config.toml
num_hidden_layers = 12
d_shared_expert = 0
moe_layers = [0, 1, 2, 3, 4, 5, 6, 7, 8, 9, 10, 11]
router_score = "softmax"
normalize_top_k = false
routed_scale = 1.0
balance_loss = 0.00281
router_z_loss = 0.001
init_std_router = 0.0113
vocab_size = 7648
optimizer = "soap_variant"
batch_tokens = 65536
max_steps = 3815
Below are experts of layer 3 (counted from 0) of a mixture-of-experts language model. Rows are named router (the router's row for the expert), up (a neuron's input weights, with its number), down (a neuron's output weights, with its number) and show model dimensions 0-159. Each number is 200 + 40 x the weight over its row's rms, rounded and kept within 0 to 999.
Before each expert's rows: "comes before" lists some tokens at least twice as common just after its tokens as in all text; "comes after" lists some tokens at least twice as common just before its tokens as in all text. This comes from a sample of Wikipedia text that the model never trained on. Tokens count by the router's weight.

# expert 7
comes before: " |", " |\n", ";", "\n", " ·", "==\n"
comes after: " |", ";", " on", "==", " %", " Candidate"
router,223,210,209,180,124,214,200,177,201,143,167,153,203,217,175,230,239,133,174,207,237,255,119,248,274,201,148,169,209,195,183,255,287,230,172,211,180,258,137,258,152,188,220,188,158,172,242,242,116,140,239,162,207,214,179,156,219,178,190,204,218,168,263,261,262,239,233,202,167,276,236,179,195,217,172,160,257,249,149,220,262,209,295,243,124,193,223,166,291,152,220,196,235,241,179,131,227,198,249,225,230,151,176,152,218,225,223,117,226,153,171,220,167,237,252,204,206,171,194,200,204,210,138,162,190,195,220,186,229,193,113,188,199,227,212,194,178,184,185,238,142,188,282,246,234,164,175,158,174,240,223,284,132,157,226,213,154,230,197,211
up13,212,280,139,201,232,201,142,151,218,177,198,167,166,190,231,237,258,285,272,220,221,256,180,190,82,265,176,164,108,254,164,170,219,238,200,140,237,220,150,206,180,233,247,217,183,173,171,264,193,156,203,256,196,268,210,282,190,192,198,181,218,184,192,181,192,185,176,245,251,214,155,283,226,242,225,194,222,193,104,224,223,230,198,182,197,185,193,161,236,245,194,190,248,275,154,257,182,199,148,173,221,144,236,201,152,196,142,183,236,174,223,232,114,208,203,248,224,240,164,263,170,171,242,189,219,176,210,182,144,157,211,165,165,163,219,182,208,230,223,217,169,220,259,203,167,208,166,163,110,292,194,212,207,214,206,101,269,206,161,198
down13,199,197,140,216,263,258,201,189,221,241,208,147,263,174,207,204,159,194,188,222,234,223,173,178,144,203,246,184,147,206,210,232,166,236,120,266,152,112,144,178,247,78,193,297,174,196,219,148,243,210,197,222,257,210,171,119,193,185,186,215,209,157,192,147,255,292,235,207,163,229,139,157,158,211,229,177,198,311,225,197,218,179,176,175,163,216,238,238,199,178,226,131,208,219,240,194,209,171,197,270,253,147,140,190,167,239,194,187,199,189,188,220,191,138,209,211,218,231,199,132,219,172,235,212,202,193,183,220,95,266,239,260,165,263,175,186,213,197,253,214,222,154,172,219,165,176,202,165,176,232,154,184,163,266,201,152,226,95,197,231
up14,152,180,192,183,103,226,241,195,190,258,249,170,204,159,280,179,252,202,192,252,197,272,205,223,279,206,135,190,178,222,145,203,156,171,226,154,227,265,205,166,190,191,176,191,199,200,151,220,182,201,164,293,134,186,170,223,233,194,212,221,208,215,210,197,157,252,182,146,224,97,161,177,174,211,124,233,284,262,199,190,282,193,127,233,203,210,183,187,194,240,195,233,231,228,170,293,179,237,179,264,250,187,135,150,179,163,224,170,177,141,207,195,186,232,273,157,190,145,102,212,191,194,213,228,163,262,130,184,204,116,210,272,224,165,287,248,174,152,167,160,182,177,227,202,195,213,209,236,236,198,241,258,183,240,185,190,191,209,177,180
down14,213,153,142,250,171,209,204,147,158,209,239,289,169,250,141,219,227,145,184,229,186,181,179,207,227,239,276,240,182,250,148,240,137,210,198,153,284,204,186,237,172,257,170,224,208,144,185,203,148,210,213,202,184,182,177,140,140,268,213,245,150,170,89,298,170,160,201,280,248,256,150,245,168,226,194,223,221,235,206,191,205,216,147,181,223,213,178,212,225,211,139,193,177,248,172,153,249,187,205,271,146,160,227,196,155,233,164,187,163,173,156,218,263,182,235,221,207,202,221,116,204,145,203,227,141,193,151,185,116,219,202,267,203,210,189,186,146,183,201,198,197,165,192,129,212,254,176,203,116,230,215,216,221,152,173,178,155,191,302,242

# expert 28
comes before: ".", " |", "–", ")", "American", " –"
comes after: " ", "(", " (", "3", "27", "201"
router,227,240,216,170,162,174,194,161,154,129,179,171,178,255,180,238,222,165,193,283,224,226,138,239,248,247,170,171,216,165,201,210,244,250,174,176,150,231,124,243,205,191,218,176,188,127,277,232,155,157,224,188,215,192,177,161,175,204,243,192,220,180,227,211,257,258,235,216,172,235,248,197,261,217,158,117,250,289,169,213,254,232,233,244,126,169,241,153,263,188,182,181,238,243,200,168,266,219,223,214,185,177,172,174,205,222,204,143,241,186,180,203,147,247,257,192,204,160,249,260,150,198,166,147,171,146,247,155,195,210,180,159,261,245,236,156,154,189,142,231,156,145,209,230,277,160,134,218,157,243,235,269,147,128,224,250,160,247,150,231
up0,220,218,151,165,133,205,223,218,182,187,155,260,173,271,160,179,222,145,170,227,180,229,181,176,290,179,184,165,192,210,209,175,127,183,100,211,226,137,88,208,152,228,270,151,261,198,240,299,264,209,168,202,200,165,175,176,190,163,166,244,220,234,170,232,244,232,224,185,197,229,218,193,189,228,168,218,159,154,177,232,186,218,257,235,252,276,216,191,204,241,163,249,253,183,178,238,215,200,174,158,192,170,200,156,164,232,230,205,188,251,94,163,267,243,181,141,198,235,228,207,149,273,209,123,194,174,119,201,221,175,247,168,207,203,222,232,168,168,243,251,196,196,256,260,250,214,196,208,216,227,201,264,174,253,196,169,247,184,102,246
down0,231,235,209,175,189,218,201,202,238,178,258,168,244,183,258,149,153,242,215,184,209,248,149,165,181,259,256,136,213,298,252,178,176,232,183,197,166,157,144,212,161,138,186,214,181,222,181,150,231,177,215,183,264,241,170,200,164,110,194,232,191,310,250,184,138,219,228,216,148,127,197,120,242,226,203,237,159,125,237,205,90,270,210,181,146,234,187,163,218,255,174,203,237,171,169,240,262,201,166,183,197,257,204,176,202,215,219,233,227,125,215,139,227,171,245,203,220,265,171,160,164,164,238,243,204,221,172,251,118,270,205,190,207,146,178,238,291,211,208,208,269,233,193,206,222,224,138,196,216,204,218,271,209,174,216,185,212,169,191,154
up1,243,285,225,221,126,156,172,159,145,187,215,275,190,172,185,128,257,222,168,157,208,172,276,197,218,207,160,157,183,204,212,118,162,210,243,213,147,196,251,186,233,186,195,172,191,164,204,232,181,196,191,196,208,209,228,169,234,232,213,204,139,200,250,179,210,139,244,221,152,177,199,215,255,222,141,118,172,250,215,172,174,310,254,170,199,180,231,189,198,175,228,201,97,141,237,232,234,185,226,161,254,79,182,141,220,240,254,196,138,181,214,138,222,158,247,220,226,193,236,212,228,170,174,149,265,197,205,173,172,219,126,212,203,246,155,209,179,174,160,287,172,252,285,207,258,166,247,174,203,252,221,231,157,224,184,272,199,217,161,184
down1,170,203,172,267,214,124,218,123,145,222,154,182,283,256,208,188,265,124,237,216,213,183,168,235,216,216,199,204,192,214,275,75,145,208,151,237,287,130,223,179,213,226,176,158,206,223,177,196,208,226,240,208,189,208,149,234,217,203,169,201,214,249,227,182,246,204,189,145,184,179,180,153,131,236,259,277,170,191,249,218,180,116,223,207,177,130,217,272,200,183,167,191,184,226,182,114,225,262,182,211,190,222,164,185,141,187,232,237,190,169,168,318,171,194,204,236,184,138,187,115,199,205,219,273,244,226,255,184,242,212,226,173,158,237,218,158,191,206,231,202,197,156,193,153,131,239,261,206,233,236,201,207,221,251,139,157,194,200,235,152

# expert 0
comes before: " |", "0", "1", " |\n", " by", ":"
comes after: " L", " ", " |", " l", " (", " R"
router,234,205,237,170,165,196,228,145,183,172,182,144,151,257,178,265,252,173,143,207,218,242,177,221,242,218,138,200,178,179,185,238,208,191,170,181,172,211,153,234,128,210,196,194,216,179,233,232,154,184,251,201,210,164,126,192,170,219,263,257,221,183,221,201,243,263,227,260,187,252,218,190,231,196,140,160,251,231,149,252,266,215,271,176,119,156,259,198,272,177,207,145,214,279,206,118,234,182,253,194,247,147,165,158,210,202,260,123,214,213,160,188,139,236,277,185,213,185,179,277,162,171,169,152,178,217,184,151,252,208,206,185,236,281,222,190,157,196,108,238,178,168,234,254,206,148,137,210,138,240,237,232,149,138,259,222,199,219,167,214
up5,167,221,268,216,228,251,245,185,140,164,218,157,184,187,221,221,148,206,241,147,288,173,181,184,192,179,180,174,186,197,228,180,292,204,211,89,217,207,250,266,201,201,222,132,265,193,240,221,194,178,251,170,191,293,201,226,213,159,268,136,213,294,216,143,165,186,253,228,215,233,216,164,225,153,274,203,131,195,231,251,158,226,209,194,174,186,228,203,168,248,119,233,230,267,202,209,162,213,202,256,306,167,177,172,252,216,224,243,150,247,162,299,242,190,188,196,162,154,213,218,199,209,165,188,202,159,216,222,227,225,256,201,190,202,153,220,223,199,236,164,231,164,238,193,144,136,187,195,133,205,153,254,162,121,163,199,153,224,212,246
down5,208,219,237,253,200,231,194,232,121,187,145,121,236,188,207,226,200,228,129,209,204,103,229,187,145,208,229,206,176,260,177,186,205,267,201,151,192,156,202,144,195,181,268,180,194,302,222,213,116,156,192,200,249,249,170,212,127,133,174,231,275,189,183,213,209,220,135,76,240,237,169,200,230,184,232,115,113,275,302,145,185,142,221,161,189,275,154,285,176,182,237,195,178,205,226,208,245,212,198,154,175,190,217,189,172,201,204,236,169,229,200,216,192,230,218,223,235,215,173,120,218,183,150,180,160,180,192,160,183,254,192,215,235,125,194,245,190,267,189,227,195,188,241,236,244,205,187,239,175,179,211,193,209,182,124,213,182,184,170,200
up6,137,242,244,159,209,187,209,211,201,211,175,204,166,155,214,147,238,226,139,204,176,149,182,194,154,205,200,294,191,142,144,202,191,186,201,214,261,191,204,211,195,176,279,163,187,199,209,218,234,134,282,198,226,188,247,259,228,237,284,126,177,189,177,254,255,301,233,229,200,196,213,171,168,245,184,182,243,190,72,168,188,182,171,154,215,245,176,224,193,187,205,323,192,187,223,116,176,193,200,82,253,185,164,280,157,224,132,216,212,211,193,174,245,212,227,126,174,242,207,253,209,227,113,224,154,181,207,191,209,236,202,220,213,207,221,221,158,166,239,160,226,227,196,177,214,118,170,269,204,174,208,213,203,167,178,212,158,162,156,149
down6,188,235,137,163,237,174,228,178,193,230,225,149,164,159,200,215,231,236,255,197,182,170,205,148,199,207,298,210,180,241,108,237,194,163,168,244,137,200,187,197,173,287,241,178,169,202,159,190,190,189,209,142,192,198,151,234,190,192,295,208,249,218,219,217,185,214,181,168,169,110,113,184,190,165,199,199,151,150,204,227,195,219,155,218,204,184,136,211,230,198,207,225,297,218,92,229,175,277,202,152,213,221,153,205,252,240,163,94,242,193,249,189,121,165,137,237,216,261,267,248,269,272,183,185,140,231,206,147,238,241,266,181,213,210,198,140,222,164,162,213,221,168,172,211,252,127,155,247,176,222,227,238,199,198,180,213,198,167,218,195

# expert 26
comes before: " |", " The", ")", "–", " He", ".\n\n"
comes after: "202", "201", "200", "199", "198", "195"
router,224,241,222,171,162,170,193,161,158,123,182,160,162,257,183,233,219,172,189,273,222,221,139,241,255,230,172,168,213,169,193,223,249,251,164,176,139,225,120,254,210,179,217,176,185,122,278,229,156,157,220,190,212,202,179,164,177,208,243,189,213,194,232,213,247,262,239,216,172,243,252,196,267,223,149,109,249,288,167,207,253,230,232,244,134,179,244,145,274,176,182,186,243,238,202,178,260,214,227,211,194,180,168,174,203,229,203,144,244,185,188,206,147,241,259,190,208,158,254,258,150,198,156,158,171,156,244,155,197,206,181,157,258,243,233,152,157,191,148,231,156,156,211,228,271,164,139,205,164,249,239,258,158,126,233,244,156,245,147,228
up5,215,165,219,220,208,186,202,118,189,258,209,185,233,194,157,242,202,119,187,177,203,201,186,186,223,170,184,193,167,229,238,208,270,218,141,217,207,141,184,231,169,136,146,197,94,181,180,235,253,198,196,252,131,243,152,147,211,158,243,250,205,221,187,173,220,261,233,165,185,253,213,237,175,212,235,144,222,171,114,208,176,212,200,255,122,157,234,215,246,182,119,205,193,219,252,264,205,192,268,189,123,255,182,164,206,149,241,248,255,196,194,281,156,209,225,175,214,181,216,181,121,179,207,208,175,120,174,168,206,201,162,167,255,220,222,227,165,171,150,158,130,143,146,217,168,211,246,147,215,178,251,203,172,246,158,173,202,265,86,146
down5,236,214,148,175,250,206,199,162,145,184,241,224,194,178,256,255,171,212,211,179,209,248,251,200,157,238,226,171,291,199,186,195,222,288,129,261,198,181,100,213,178,168,191,155,89,196,196,140,215,221,253,210,152,151,215,215,232,195,155,163,215,184,216,172,222,217,155,255,191,199,189,153,142,239,296,157,205,193,156,215,159,212,240,240,154,223,210,163,239,183,181,289,210,197,189,237,226,161,233,252,224,212,147,195,195,99,263,286,145,244,218,185,232,201,215,240,181,235,243,150,216,255,240,181,196,110,230,182,236,165,240,162,216,268,156,216,228,221,197,242,193,168,264,241,141,231,237,150,224,221,143,200,167,190,197,191,244,148,238,140
up6,186,250,175,203,233,115,219,180,213,161,239,169,179,239,243,278,208,171,161,149,150,171,225,242,206,149,180,274,265,235,193,263,202,153,240,164,167,277,201,213,189,150,183,194,231,199,127,222,207,241,138,194,253,153,203,255,260,179,130,136,185,163,233,199,186,174,266,179,204,191,289,212,208,238,180,163,259,217,189,165,178,202,258,174,185,143,260,223,120,240,144,239,176,167,164,202,183,265,249,168,181,218,168,141,244,216,165,225,195,188,228,170,154,179,183,257,141,135,197,282,188,276,220,207,165,212,240,177,194,191,201,187,177,174,180,147,100,207,178,153,145,225,165,164,207,217,189,176,235,240,174,195,243,282,160,209,283,147,183,235
down6,221,226,146,265,216,273,203,142,201,170,106,190,276,246,199,185,214,150,161,170,163,258,192,216,145,155,188,210,204,224,197,165,187,135,234,194,259,235,225,111,199,200,173,217,283,206,156,143,307,205,182,212,141,204,204,162,223,161,210,218,123,223,213,269,161,207,146,183,219,218,98,246,185,188,190,267,173,169,144,201,212,177,185,241,204,203,253,143,206,115,110,179,242,189,231,202,194,241,176,172,285,220,281,238,183,217,179,245,179,267,211,236,142,143,118,198,244,215,169,197,176,167,189,253,271,210,179,221,174,191,219,200,178,143,194,220,187,225,220,224,156,191,233,226,175,181,174,197,148,188,218,204,228,190,227,233,256,162,284,213